From a checkpoint of a small mixture-of-experts model trained on Wikipedia.
Size: 11 layers, width 256.
Experts: 128 experts in each of 11 layers, 8 picks a token.
Below are experts of layer 6 (counted from 0) of a mixture-of-experts language model. Rows are named router (the router's row for the expert) and show model dimensions 0-255. Each number is 200 + 30 x the weight over its row's rms, rounded and kept within 0 to 999.
After each expert's rows: a language model's description of what the expert responds to; "mostly gets" lists some tokens that are sent to it at least half of the time. This comes from a sample of Wikipedia text that the model never trained on.

# expert 52
router,203,230,205,173,212,210,187,241,180,211,223,171,209,259,221,187,233,182,135,220,201,244,207,200,162,178,167,218,160,201,194,238,192,179,217,180,232,129,186,165,208,224,209,256,235,229,195,212,187,221,233,203,155,162,217,228,169,234,200,230,241,255,197,240,171,155,187,173,221,195,189,236,240,155,179,232,201,229,204,175,230,239,192,214,167,160,160,228,210,208,179,259,207,187,174,181,196,185,218,197,201,229,127,212,194,197,242,227,216,165,179,198,160,221,149,253,172,248,133,141,149,226,184,240,242,208,229,219,159,203,186,165,216,137,169,202,245,221,183,212,242,191,204,201,217,179,222,248,211,214,206,218,182,223,152,168,222,224,268,194,174,148,249,242,195,196,231,200,243,194,238,173,203,202,202,156,215,217,206,205,187,214,169,187,210,196,192,240,249,163,173,193,178,138,181,163,168,207,148,184,282,183,163,217,180,223,189,200,198,176,201,212,219,190,228,213,173,135,216,132,226,207,213,183,189,195,183,188,179,134,213,198,181,185,219,211,203,226,215,157,214,147,203,199,246,226,163,147,211,173,133,223,159,149,211,212
Description: Final or middle pieces completing ordinary English words in prose, such as fus-el-age, har-sh, rob-bery, craftsman-ship, and nouns like metal, iron, brick.
mostly gets: "ched", " metal", "let", " complex", " iron", " brick"

# expert 42
router,201,226,139,231,140,153,203,209,248,170,199,194,188,159,149,225,214,235,213,243,207,193,203,203,164,190,204,167,186,154,195,169,177,191,137,182,221,191,208,215,271,149,228,221,132,224,206,198,206,235,163,234,190,228,258,188,233,144,212,186,201,178,229,173,218,221,212,262,185,190,182,183,171,194,217,243,203,198,221,212,178,227,195,190,244,250,160,182,192,174,182,157,218,179,245,233,227,218,235,125,182,241,198,178,201,195,195,194,219,215,210,209,189,224,163,129,176,130,221,209,177,194,201,211,235,247,255,176,188,196,216,149,189,229,205,221,206,171,206,232,245,190,220,143,162,151,188,227,176,229,229,210,254,155,158,197,191,201,230,178,210,188,140,211,148,186,220,175,188,245,189,215,204,172,179,225,219,171,213,197,196,193,208,205,235,199,196,234,231,251,182,206,160,197,228,217,250,187,255,222,246,238,161,158,240,197,221,222,219,224,224,205,246,251,198,220,178,258,230,277,180,184,224,217,193,246,169,173,239,221,234,174,186,168,228,192,196,240,198,151,203,194,219,213,192,206,225,220,159,157,271,226,222,228,179,202
Description: Colons, commas, quotes and periods in bibliographies and lists, especially the colon before a book subtitle, as in Texas: From.
mostly gets: " :", ",\"", " ;", "\",", "\"\n", "\"."

# expert 18
router,210,160,175,204,229,100,227,240,185,157,184,203,227,163,203,212,218,190,164,243,212,260,204,178,174,184,202,212,213,188,155,175,182,218,237,186,216,208,181,184,236,240,218,219,242,199,193,227,211,251,180,239,230,175,200,195,179,211,229,172,228,255,205,185,229,184,173,219,212,207,218,199,130,254,199,132,191,225,203,222,198,194,146,223,203,246,196,135,230,165,165,178,209,250,239,209,200,262,165,210,179,245,224,250,178,218,224,178,243,192,206,217,201,215,289,222,202,192,196,173,240,182,196,211,214,190,185,209,150,216,191,204,180,204,138,199,230,174,199,182,204,277,228,216,140,205,210,190,184,173,177,184,187,189,166,170,216,221,215,176,218,238,158,223,154,236,216,181,212,207,251,176,228,160,148,211,220,201,195,152,230,218,188,211,227,202,225,205,195,137,105,219,161,230,184,203,195,185,241,199,224,174,195,177,220,179,201,201,173,176,269,194,238,262,189,145,138,137,189,244,198,189,224,227,176,154,211,211,218,183,222,244,217,175,219,180,226,174,216,160,200,184,215,177,149,223,238,193,160,191,191,243,210,179,178,223
Description: Sentence-ending periods, heading closers like = and ===, and slashes in abbreviations or codes, such as TS/SCI, NGA/Int, SH 73.
mostly gets: " =\n\n", " ==\n", "===\n", "/", "==\n\n", " '"

# expert 27
router,163,161,229,184,277,212,173,198,202,207,216,190,199,224,229,226,156,184,189,204,199,202,145,189,208,193,199,191,169,180,150,186,252,308,230,204,190,165,248,222,172,179,177,248,182,213,227,243,231,245,212,243,242,228,217,187,187,189,221,185,166,186,193,221,154,220,206,210,179,139,196,205,196,184,189,192,212,175,210,225,181,191,218,215,239,216,244,210,172,170,181,178,178,210,145,200,225,239,118,190,175,165,192,209,161,200,200,277,186,211,184,146,200,223,190,203,173,195,159,184,172,202,220,176,170,190,185,250,170,200,233,160,198,206,166,206,195,181,183,201,227,254,235,179,187,188,168,213,245,180,226,177,152,202,180,195,199,171,214,256,231,240,198,191,215,233,201,229,139,184,160,208,175,194,155,221,235,230,184,156,151,161,182,174,198,189,151,225,256,246,230,175,195,174,176,202,216,217,218,177,246,134,184,235,144,235,153,175,183,222,204,217,238,190,193,199,233,280,147,229,213,196,179,186,235,189,183,223,198,158,175,206,186,191,199,224,231,216,240,282,161,170,177,156,181,172,183,131,224,203,237,176,170,181,165,190
Description: Word pieces and initial capitals inside Indian, Pakistani and similar transliterated names and places, such as Kh, Bh, Raj and the k in Manikkam.
mostly gets: " Kh", " Indian", " Bh", " Pakistan", " Raj", " M"

# expert 43
router,179,213,190,167,167,219,201,248,163,210,232,122,204,234,213,139,235,162,168,223,187,215,206,164,227,228,170,227,234,201,156,280,255,153,195,191,197,199,235,177,244,189,190,220,205,258,248,205,190,220,194,174,170,164,203,209,230,194,187,184,181,210,234,218,185,208,167,206,230,248,217,208,269,216,207,165,165,236,198,209,202,222,213,155,174,270,192,217,186,266,155,247,198,121,236,219,230,223,181,215,187,238,214,224,213,205,267,211,238,167,182,221,226,176,196,159,240,189,209,202,197,229,185,183,198,216,157,271,245,234,220,219,152,252,181,204,192,175,199,216,164,202,206,214,150,213,194,193,242,202,167,242,173,224,211,215,183,215,260,259,231,182,158,195,171,195,180,215,173,191,251,211,202,233,236,226,214,198,237,213,246,185,182,204,164,177,195,181,214,220,202,222,183,207,229,198,152,174,176,214,240,153,167,235,200,264,169,142,223,219,203,165,223,186,204,185,244,166,209,165,217,176,228,190,202,233,221,223,213,205,166,167,178,248,210,257,205,152,169,150,203,140,186,191,273,211,172,185,222,224,192,207,212,202,209,242
Description: Nouns for roles, offices and family relations, often completing agent suffixes, such as member, Minister, General, prosecutor, player, son.
mostly gets: " player", " government", " member", " General", " father", " members"

# expert 1
router,174,210,216,181,223,182,210,240,203,190,185,196,185,196,212,209,229,191,198,152,186,197,197,177,184,230,214,176,212,148,178,224,223,125,230,163,157,207,165,219,182,264,189,226,245,190,181,211,178,216,253,198,149,255,202,145,191,219,175,204,243,204,217,183,151,187,220,248,183,166,223,175,213,252,265,224,216,265,149,176,137,195,183,189,184,170,183,236,171,185,185,212,234,162,213,209,219,204,200,161,182,232,243,213,255,220,212,229,168,169,195,252,195,206,193,188,130,170,166,171,187,177,229,224,157,213,216,176,172,170,219,247,168,133,196,195,147,220,208,184,209,111,219,192,179,181,206,148,151,180,214,233,175,167,177,210,162,173,202,182,191,204,210,197,187,207,179,165,172,186,204,167,218,229,158,227,198,117,250,246,231,164,180,185,192,185,253,193,193,170,218,213,197,204,215,181,267,226,203,186,200,222,176,200,215,236,164,205,175,217,225,164,182,219,252,204,226,180,230,159,183,167,173,214,211,224,234,166,153,193,264,190,175,175,224,221,202,187,196,204,150,152,250,162,242,192,248,244,187,195,222,142,201,179,162,249
Description: Finite main verbs right after a subject noun or pronoun in narrative prose, such as had, made, announced, published, found.
mostly gets: " had", " made", " has", " would", " became", " played"

# expert 2
router,159,199,178,206,188,244,165,210,251,209,163,221,215,235,263,224,208,168,171,202,212,246,196,196,216,214,223,195,231,234,224,165,229,282,240,199,229,181,146,240,149,182,208,170,141,167,203,212,137,212,238,195,211,242,204,221,225,206,226,151,163,179,197,225,188,206,217,156,187,172,217,246,223,209,225,213,214,138,174,201,205,240,130,188,213,141,133,222,205,193,215,220,199,291,148,233,185,187,149,198,233,201,162,204,142,181,239,237,188,199,163,203,183,222,229,223,170,161,164,181,237,206,190,211,193,214,180,202,257,246,177,240,224,220,202,163,222,138,150,216,188,233,244,131,214,223,168,242,232,191,216,215,177,206,210,217,231,245,204,203,204,186,231,209,181,199,208,217,237,223,211,194,177,233,211,214,212,209,286,172,175,178,173,199,204,177,245,248,203,208,238,201,183,221,205,163,202,216,214,184,181,189,209,165,121,197,214,195,258,190,172,163,205,173,207,211,218,242,200,245,281,236,194,219,193,166,175,165,197,201,218,169,175,190,179,202,205,170,207,212,187,182,199,227,196,184,233,247,251,218,177,151,212,161,185,208
Description: Mid-word pieces of romanized Japanese and other East Asian names and titles, such as Tak-ats-uki, Kag-osh-ima, Hats-uk-oi.
mostly gets: "ō", " Japan", ".S", " Hong", " Os", " K"

# expert 12
router,229,209,236,184,228,209,251,188,259,156,190,161,211,187,221,210,226,158,177,203,224,178,226,204,175,183,224,132,193,185,175,187,191,156,230,279,155,257,191,205,181,174,189,166,227,172,181,208,199,218,187,174,223,191,147,210,180,167,194,229,202,212,182,203,191,191,190,214,213,203,229,170,194,168,224,230,208,215,216,233,215,196,206,166,187,156,179,208,194,181,190,232,206,223,183,191,206,171,200,164,238,258,223,217,158,206,202,152,256,216,170,177,216,160,244,238,169,211,167,247,136,205,223,200,242,247,174,214,186,204,188,178,203,201,191,196,160,234,207,182,212,209,240,235,234,192,251,195,223,214,193,192,211,179,209,187,121,178,175,170,217,182,203,140,178,198,203,187,251,189,171,236,191,222,180,226,174,201,188,191,232,187,188,193,222,216,147,218,187,210,202,203,263,218,185,177,204,210,181,190,250,181,186,211,256,149,243,199,252,170,201,163,218,155,200,201,171,168,158,79,206,192,249,201,143,173,230,210,182,230,239,239,168,111,212,197,221,156,222,214,258,165,231,129,238,167,168,194,190,194,164,142,242,234,186,248
Description: Prepositions and quantifiers linking nouns in descriptive prose, such as side of, attached to, surrounded by, each other, one.
mostly gets: " one", " each", " another", " along", " above", " across"

# expert 49
router,249,213,155,143,191,170,214,164,165,210,243,234,163,208,177,289,183,187,193,200,207,237,186,252,199,232,215,184,176,242,186,202,197,251,189,193,194,167,153,206,193,185,229,177,155,181,189,237,186,184,213,248,259,206,212,163,151,239,236,209,173,202,171,194,194,179,207,171,182,225,212,199,187,256,177,163,219,194,172,181,191,165,233,226,213,171,176,257,239,195,239,179,237,191,194,232,223,194,181,258,209,152,241,219,229,182,216,187,168,225,198,223,221,183,167,181,216,226,235,175,196,150,194,192,242,195,224,152,250,203,205,218,197,179,210,220,233,209,208,197,178,225,146,206,205,247,185,272,210,197,197,201,202,176,202,243,220,202,211,236,216,199,264,227,189,191,226,196,198,210,172,268,263,191,173,182,215,214,198,175,235,181,214,201,144,176,217,163,255,251,237,160,207,177,242,203,246,228,163,245,211,155,217,195,193,189,175,206,172,202,146,201,221,171,221,165,190,193,230,256,226,147,146,213,176,145,224,183,197,186,190,250,139,169,151,204,229,251,193,178,221,227,206,188,200,120,219,190,212,187,164,198,228,278,223,148
Description: First word pieces of personal names, mostly surnames after a first name, such as Mc, Kir, Sa, O, in cast and member lists.
mostly gets: " Mc", " O", " Ha", " William", " Sal", " Bo"

# expert 55
router,226,170,220,214,200,223,193,187,178,225,225,207,216,216,165,207,221,200,201,201,161,184,210,231,176,166,160,192,183,177,254,245,158,222,211,178,216,223,137,142,225,159,218,210,208,224,210,239,228,207,216,183,220,210,191,256,211,214,209,230,251,173,234,170,163,196,195,218,156,178,153,193,131,162,208,185,224,154,226,186,237,258,229,187,166,220,200,246,227,246,169,238,172,192,195,209,210,183,238,223,271,217,143,231,220,213,192,214,191,156,215,241,226,243,253,182,235,253,176,206,162,239,207,209,198,161,154,186,157,168,196,205,232,241,180,144,209,176,185,197,207,228,159,229,228,162,236,227,211,159,189,233,239,173,186,246,209,173,249,223,186,158,200,165,271,189,226,185,193,178,236,171,165,232,237,209,229,225,154,234,176,174,231,173,228,201,179,220,194,182,222,202,189,203,192,200,168,181,183,162,120,213,152,255,186,256,201,168,238,251,224,170,189,239,235,217,204,242,214,143,226,203,192,174,215,258,211,163,162,160,182,222,250,247,173,183,178,228,241,201,199,224,195,221,220,191,142,207,224,239,161,188,165,184,212,175
Description: Short pieces in the middle of long or rare words, often Latin-derived stems before -ation or -ate, such as proc-ur-ator, di-agon-ally.
mostly gets: "ject", "vin", "ict", "ect", "equ", "ract"

# expert 47
router,226,161,199,228,201,199,162,205,240,177,173,170,202,186,259,212,222,235,175,240,202,201,198,202,199,215,197,209,242,161,180,146,158,191,177,170,192,222,194,237,178,147,247,202,206,228,166,223,211,207,194,228,188,174,151,201,227,196,221,198,206,199,230,167,246,235,219,256,189,236,231,218,214,231,210,210,188,204,172,236,200,176,196,203,223,180,210,142,184,168,203,172,211,212,167,214,243,194,170,175,256,221,201,203,163,191,219,201,222,214,178,180,201,237,221,153,222,243,167,185,176,244,214,205,184,275,251,207,184,219,195,170,160,206,169,188,125,229,216,182,202,194,253,195,118,193,213,130,207,221,261,127,198,210,204,123,205,211,224,170,208,188,149,182,191,244,170,184,198,175,201,182,165,180,227,230,169,165,177,202,179,172,186,248,202,200,194,201,162,155,166,260,166,245,186,179,177,217,280,190,208,231,140,156,178,197,204,237,237,205,172,221,211,212,183,217,234,224,162,278,210,211,223,230,203,139,137,183,206,208,196,156,220,247,207,148,209,175,226,164,182,186,197,206,133,223,168,201,184,221,211,182,198,147,132,191
Description: Opening quotation marks before song or episode titles, plus full stops, parentheses and line breaks ending sentences or table rows.
mostly gets: " \"", " '", ".\n", " Mac", "'\n", ".\n\n"

# expert 30
router,218,193,183,229,161,189,203,161,228,160,185,186,186,179,243,239,196,181,191,185,190,193,181,182,177,233,173,171,157,170,240,154,258,89,173,139,225,219,117,219,212,217,207,247,227,161,166,203,181,143,254,213,145,222,200,204,208,199,215,256,172,187,147,252,180,178,190,222,234,206,177,181,188,214,199,224,174,219,170,143,200,206,224,229,252,204,214,220,128,168,225,230,187,260,245,198,170,196,214,224,197,230,211,228,222,224,174,217,228,209,179,184,259,177,200,228,186,200,211,191,170,148,201,215,213,250,181,180,180,151,246,160,216,182,233,225,215,157,203,138,201,192,185,184,175,219,211,170,214,215,131,175,114,191,160,211,162,203,166,226,138,203,230,226,226,205,175,206,238,159,185,152,189,217,195,221,204,184,170,184,161,209,227,206,155,183,187,198,185,138,209,215,164,191,189,164,197,224,225,201,209,233,243,151,209,194,202,214,184,190,253,215,200,164,209,223,167,237,213,196,183,249,218,194,164,186,247,205,188,209,162,189,210,171,198,216,227,240,187,168,240,235,217,194,194,265,247,210,194,178,242,214,217,163,178,218
Description: Verbs and prepositions describing song and album releases and chart peaks, such as peaked at, reached, released, appeared.
mostly gets: " released", " reached", " Albums", " appeared", " songs", " finished"

# expert 48
router,205,146,226,172,203,180,232,197,206,231,206,279,177,254,208,230,189,233,200,199,231,173,161,162,216,190,202,260,218,179,178,195,208,232,234,220,227,196,213,232,185,189,215,203,190,149,209,253,208,186,247,211,149,203,179,250,166,201,222,210,159,195,221,207,130,190,209,206,142,180,218,185,246,168,155,221,161,139,216,170,197,195,171,211,183,148,136,206,202,205,196,171,181,204,254,186,233,220,240,208,214,180,218,211,219,194,228,168,217,167,202,179,157,246,222,149,190,225,203,195,211,165,193,208,211,228,198,261,157,266,209,199,207,200,215,258,188,244,191,209,183,216,210,224,215,193,177,189,231,215,182,202,218,220,183,226,187,200,239,192,138,207,190,187,205,196,209,250,170,196,224,165,147,146,227,137,216,255,211,209,158,144,170,151,225,153,201,234,139,231,199,193,177,197,179,172,189,244,182,202,230,230,191,268,237,199,176,129,229,222,201,220,221,210,175,239,213,248,138,221,266,300,161,185,155,201,160,214,211,177,206,211,169,181,184,227,211,218,215,188,192,197,239,229,199,250,217,178,219,165,182,199,146,208,189,190
Description: Word-final pieces of Slavic and other foreign surnames and places, such as -ov, -in, -sk, -ić, -ski, as in Putin.
mostly gets: "š", "ić", "ov", "ova", "ović", "ski"

# expert 40
router,205,209,162,245,186,235,145,179,215,206,141,189,258,218,256,187,230,210,164,186,207,198,210,179,225,224,178,160,229,221,237,192,219,261,232,230,198,186,164,233,186,161,215,234,222,192,155,188,182,208,179,206,246,149,174,205,253,171,177,166,174,209,226,208,175,207,213,199,208,193,184,197,217,189,192,145,187,181,193,237,191,198,197,209,249,185,182,203,191,172,239,188,200,298,181,237,202,162,173,285,149,195,154,160,170,193,250,236,218,216,217,231,173,207,187,165,210,183,183,172,201,230,159,180,237,211,241,247,258,264,199,170,183,204,160,164,223,157,125,186,193,203,203,194,223,200,170,202,179,189,257,165,263,181,194,208,207,238,216,157,165,210,198,184,184,196,180,205,167,219,200,188,189,233,157,214,209,161,234,193,253,218,226,212,214,210,255,250,234,225,189,208,202,210,165,253,171,191,203,183,186,216,190,174,132,189,212,188,230,239,101,162,155,187,237,224,230,209,171,215,217,230,206,201,210,149,193,202,212,204,148,190,200,219,124,183,223,200,184,247,202,172,238,201,181,232,213,190,241,211,237,137,191,221,172,217
Description: Syllables and pieces of Chinese and other East Asian names, such as -ang, -eng, -ung, Li, Lee, Wang, plus Chinese characters.
mostly gets: " China", " Chinese", "eng", " Li", "ao", "ō"

# expert 59
router,180,205,174,211,199,211,238,225,258,169,148,181,163,164,213,212,213,235,174,204,151,186,206,238,191,203,181,188,134,168,181,211,189,198,260,195,207,246,175,165,194,227,171,199,209,158,223,154,194,127,203,152,228,212,239,182,195,233,188,225,195,224,181,270,251,215,174,256,238,214,181,189,214,161,225,225,239,141,156,195,247,189,193,130,205,181,248,224,176,182,216,202,167,209,176,163,203,192,159,231,236,226,185,191,223,201,109,188,175,216,224,162,196,176,174,194,197,176,200,210,212,200,221,196,186,225,179,153,211,243,215,212,215,196,189,187,211,165,208,214,198,198,171,203,147,129,218,201,225,184,184,214,229,157,189,230,142,231,150,171,182,205,191,169,197,138,194,218,232,172,195,217,158,213,205,220,216,201,213,196,194,273,235,203,246,205,180,160,212,209,216,234,286,156,215,195,215,120,226,226,162,235,273,192,248,194,207,183,177,180,180,158,201,153,155,208,234,244,263,154,177,240,186,196,193,179,163,228,202,166,159,224,241,198,208,230,239,177,201,201,226,158,176,187,194,170,188,170,221,206,193,157,221,187,217,222
Description: Unit words and compound-measure pieces after numbers, such as ft, mm, km, minutes, degree signs, and 12-pound, four-door, 10-second.
mostly gets: " ft", " mm", " million", " sq", " minutes", " f"

# expert 17
router,167,254,266,183,211,170,260,224,201,129,180,204,213,120,174,236,171,227,191,255,239,170,214,154,213,235,194,137,213,197,222,213,221,163,190,211,205,203,204,237,212,180,205,196,267,185,232,193,247,208,214,123,198,214,149,159,209,146,202,231,177,239,188,214,215,176,216,196,222,180,172,220,176,204,242,193,185,198,276,257,173,182,211,235,245,183,190,184,182,203,238,152,244,135,176,260,240,205,213,243,214,224,208,188,192,215,210,220,204,169,164,208,114,215,213,145,204,157,161,197,179,235,202,280,202,228,204,203,183,156,164,205,197,213,187,212,189,218,183,227,205,186,225,212,210,188,206,168,206,230,244,219,194,182,182,237,173,180,192,198,199,211,225,251,200,223,234,174,149,179,212,165,175,218,207,215,172,209,176,228,190,214,200,237,225,170,222,203,207,185,176,132,222,221,222,212,264,212,231,192,207,238,186,232,215,194,213,211,201,208,183,182,211,196,246,216,207,176,220,154,179,175,189,177,189,217,265,161,229,290,202,136,155,193,191,172,165,243,222,213,182,196,199,180,253,171,200,212,175,161,200,218,173,179,159,247
Description: Prepositions after abstract nouns, mostly of, for, on, between, about, as in understanding of, impact on, guideline for.
mostly gets: " for", " between", " about", " that", " against", " both"

# expert 34
router,213,236,224,203,236,226,199,227,177,224,227,211,215,230,193,228,187,200,183,160,127,220,193,188,201,193,176,240,214,230,215,192,225,232,176,194,207,181,161,164,172,224,182,243,154,214,225,193,205,230,222,195,176,253,195,190,182,227,247,221,201,211,168,206,167,181,225,160,207,178,181,194,198,130,140,196,227,199,189,191,199,228,203,199,172,160,236,211,234,206,184,218,249,254,100,142,170,182,219,201,227,193,175,154,175,235,273,155,153,186,226,213,204,196,198,185,199,256,162,140,238,185,215,228,176,166,175,209,223,185,210,163,227,217,203,178,246,216,172,169,226,197,179,194,199,175,150,246,176,194,213,215,228,232,207,190,169,191,220,190,146,161,212,175,217,176,209,201,221,175,190,235,271,178,242,175,186,199,201,231,186,246,178,217,207,184,112,208,210,228,196,166,249,210,260,227,204,213,199,173,139,211,199,270,201,227,210,209,221,154,172,206,141,251,214,232,244,204,244,141,210,207,220,211,166,186,223,144,182,201,164,210,235,194,205,171,204,226,185,183,152,197,204,181,218,161,211,137,237,185,122,233,165,229,241,236
Description: Word-internal pieces of foreign names and rare words after a short opening piece, such as Her-k-ulessaal, h-ag-oromo, Dj-ig-oue.
mostly gets: " hom", "apo", "att", "ag", "oth", "tt"

# expert 4
router,175,231,248,195,182,206,224,199,243,132,158,202,175,107,177,226,201,260,163,191,209,134,255,178,202,210,247,102,211,191,265,179,192,121,165,203,214,248,213,221,228,247,172,245,228,171,172,169,210,207,227,212,210,180,197,192,195,156,221,213,227,252,201,180,209,209,232,198,226,188,168,213,227,197,222,220,221,245,235,235,171,204,198,210,208,245,218,186,215,223,240,157,236,116,218,251,173,228,214,173,187,198,222,191,181,211,197,250,230,178,196,245,132,176,245,165,141,208,182,207,224,209,211,219,233,239,228,258,188,220,208,170,191,214,209,235,191,180,216,230,226,104,240,166,222,152,216,193,227,189,226,225,188,173,188,217,184,175,195,186,188,184,218,198,186,198,207,189,170,230,164,199,178,211,215,237,181,213,178,229,155,203,217,202,184,174,174,223,243,212,172,190,202,225,225,239,223,201,202,147,231,129,184,210,219,204,196,148,200,189,209,209,143,160,186,249,194,201,199,171,217,175,209,198,208,231,202,231,211,246,218,167,209,180,191,232,163,244,227,159,176,129,191,199,239,184,188,218,161,188,194,214,215,191,169,178
Description: Prepositions and linking words opening a noun phrase in running prose, such as from, to, including, such as, between.
mostly gets: " from", " including", " between", " against", " include", " into"

# expert 37
router,260,198,151,166,154,204,128,185,172,90,195,208,142,200,225,182,237,205,163,169,207,214,169,229,205,185,205,224,228,151,170,174,178,182,198,212,170,160,170,178,199,208,173,190,214,249,188,163,212,174,234,233,183,197,159,200,175,153,218,234,175,208,231,202,225,194,164,227,218,243,168,176,182,192,158,167,190,161,78,253,195,239,163,230,266,249,233,192,236,202,191,143,213,166,278,214,184,235,208,156,189,236,201,195,211,168,223,190,248,183,168,193,211,198,212,195,163,250,162,185,236,230,221,212,179,219,189,231,165,172,189,150,145,138,210,198,213,211,266,164,203,165,204,211,175,219,213,201,192,207,192,178,214,217,187,179,181,214,203,196,197,142,190,195,214,233,211,220,209,214,252,173,187,204,188,243,230,198,186,213,183,209,226,222,228,169,193,205,191,180,174,200,209,218,227,244,184,225,263,215,207,175,205,131,215,206,225,235,197,204,239,169,194,222,273,175,216,186,229,173,208,180,203,165,218,188,163,227,188,224,168,202,182,191,187,196,132,187,207,185,206,148,190,199,235,200,232,170,197,187,217,151,177,221,214,268
Description: Commas, and some dashes, semicolons and closing brackets, ending a noun phrase or clause before and, but, which or who.
mostly gets: "),", ",", "\",", "',", " but", ",\""

# expert 51
router,156,237,159,186,197,120,208,203,196,169,178,209,176,263,201,204,173,225,177,242,156,230,166,196,164,172,199,202,135,204,202,210,239,219,249,165,222,180,186,170,235,214,198,170,220,142,205,206,182,228,191,189,213,180,208,206,162,235,208,226,182,216,132,231,254,204,203,141,235,118,151,223,190,239,185,202,231,191,175,168,206,262,171,181,180,198,163,241,233,208,188,211,153,223,183,226,268,208,185,184,165,156,209,194,197,213,209,184,235,191,169,195,170,204,176,216,152,154,175,233,239,172,188,217,253,168,168,217,245,269,174,178,169,184,169,184,193,222,251,154,201,236,211,178,207,208,200,200,234,158,188,225,170,168,185,203,154,187,220,227,177,226,238,185,161,133,224,211,209,228,200,188,181,216,189,197,282,198,258,254,162,236,202,192,199,219,250,198,176,170,173,228,205,213,227,157,207,224,198,214,206,192,201,207,197,227,163,230,236,185,230,148,192,237,180,161,146,161,241,224,198,173,209,172,192,174,213,209,229,207,189,220,173,196,271,222,215,249,175,220,199,150,159,206,188,200,165,183,199,209,220,222,183,155,133,164
Description: Initial letters or consonant clusters opening words or brand names, as in GameSpot, iTunes, Entry, often in games and engineering text.
mostly gets: " bl", "-w", " sc", "-t", " Sp", " st"

# expert 32
router,192,187,215,259,166,115,223,184,197,161,184,184,226,229,204,198,159,195,208,272,178,191,173,191,170,219,232,151,169,195,206,201,198,168,224,196,209,183,168,246,233,150,178,176,163,180,141,199,218,209,249,236,210,183,210,184,193,184,201,212,222,235,197,193,204,220,179,176,246,165,196,209,169,197,187,207,203,194,210,180,202,195,208,217,230,224,215,231,144,196,273,213,198,260,197,165,175,182,165,199,190,212,213,144,187,203,144,183,202,236,156,171,234,211,222,191,188,201,265,204,214,150,182,260,198,230,213,196,304,248,189,185,158,218,229,233,177,201,167,214,236,229,163,126,166,222,199,195,204,210,209,207,158,153,196,192,180,194,130,203,217,225,170,213,221,183,202,177,209,194,137,215,191,153,212,205,223,212,229,200,196,201,194,197,189,181,208,197,182,180,240,211,213,188,214,198,210,225,197,236,279,324,204,202,189,166,217,233,168,238,212,178,167,226,229,213,180,237,256,248,184,181,209,170,211,193,168,185,195,204,171,190,151,141,202,160,219,194,212,202,257,203,239,161,208,255,198,267,153,206,161,214,207,235,228,171
Description: Short capitalized words inside quoted song, album and work titles, such as Me, You, Is, Be, Over, plus following brackets or pipes.
mostly gets: " Me", " You", " Is", " Love", " Albums", " Out"

# expert 45
router,241,180,168,211,216,206,209,225,234,232,223,209,191,267,177,226,213,237,222,209,226,180,132,170,233,207,229,216,175,243,136,213,181,231,224,210,219,196,263,174,229,168,216,180,209,257,198,254,171,241,223,188,222,207,204,251,129,206,169,200,148,171,211,183,160,242,215,200,197,205,168,207,164,173,234,196,188,185,175,142,234,232,221,202,162,187,221,152,235,201,180,189,182,205,253,236,204,181,225,224,189,138,176,194,244,172,199,242,210,232,178,195,199,243,195,229,225,162,191,192,151,213,244,214,233,135,226,185,197,169,218,238,236,177,229,199,195,201,151,248,247,253,224,192,168,153,193,152,189,235,207,206,188,156,182,170,220,222,222,166,238,224,199,176,192,223,190,175,217,212,234,154,195,142,168,209,184,177,202,160,200,220,218,194,165,186,162,221,182,159,221,203,175,183,133,267,190,212,209,170,216,215,174,200,230,163,170,222,184,275,168,207,189,230,183,241,162,179,187,233,238,239,215,157,188,269,205,183,235,180,218,218,190,187,261,166,186,199,233,180,219,201,219,201,207,219,180,207,249,238,159,237,232,164,216,125
Description: Final pieces of Latin genus and species names in biology classification lists, such as -idae, -ium, -ensis, -ora, and nearby punctuation.
mostly gets: "idae", " Genus", "ium", "ensis", " Animalia", " classification"

# expert 6
router,228,195,230,157,154,167,226,241,236,204,167,123,200,180,266,166,234,177,206,180,179,214,202,161,230,278,165,189,264,176,184,224,183,103,210,171,173,215,229,177,175,285,184,181,172,188,205,184,180,230,222,154,170,166,166,173,239,196,216,172,175,252,227,261,195,209,182,204,177,189,192,223,220,231,163,179,158,250,207,192,189,231,201,205,199,220,231,229,196,269,157,197,194,192,268,182,239,208,211,192,190,193,214,218,145,178,190,181,222,166,182,229,219,156,181,171,193,249,239,216,177,201,178,198,236,260,198,194,188,165,193,235,202,211,231,224,196,204,216,134,203,183,190,298,172,197,217,201,217,233,191,191,145,168,220,225,156,202,222,237,202,184,250,215,175,241,176,190,140,163,256,162,223,197,210,201,178,228,209,216,241,228,168,236,160,168,210,191,190,207,242,197,201,237,186,159,220,171,211,225,200,181,230,216,218,210,191,165,220,218,179,199,162,174,176,211,220,205,218,200,216,190,263,195,228,243,239,236,186,207,207,152,147,192,197,257,178,161,190,195,186,164,242,222,235,195,180,203,182,242,211,172,200,173,200,183
Description: Words in sports biographies about clubs, leagues and matches, such as side, over, defeating, League, joined, against.
mostly gets: " club", " team", " Championship", " player", " League", " vs"

# expert 16
router,194,157,204,249,199,191,214,209,160,158,237,215,225,193,173,156,213,174,244,137,220,201,225,190,163,220,210,171,133,206,228,199,186,243,187,256,162,178,185,184,205,147,174,184,108,189,216,141,217,190,202,180,231,251,211,195,209,274,193,222,167,190,172,215,219,198,179,180,190,156,169,222,164,194,193,244,209,184,215,188,192,220,180,205,206,240,111,208,226,149,143,201,198,220,147,176,227,204,220,199,227,173,208,224,227,209,171,168,171,211,214,172,239,201,218,234,216,218,185,278,191,209,217,219,154,158,201,195,222,200,141,146,197,178,202,205,225,195,217,173,172,246,178,229,233,196,226,182,241,178,200,203,204,215,226,225,220,169,221,232,177,183,193,221,213,201,201,208,155,212,179,193,246,233,239,185,259,191,158,206,225,214,250,189,198,233,192,222,199,218,191,172,251,191,176,178,177,175,169,152,126,225,149,240,229,230,209,183,239,245,191,196,189,221,185,232,204,160,198,217,165,177,201,192,224,139,200,183,140,176,222,260,232,180,228,277,164,227,162,250,174,233,186,250,184,239,224,165,177,212,210,211,146,211,230,198
Description: Short consonant-led pieces inside rare or long words, often after un- or Und-, as in Und-is-puted, und-ec-iphered, re-he-arsal.
mostly gets: "cl", "pl", "emb", "urg", "eb", "sp"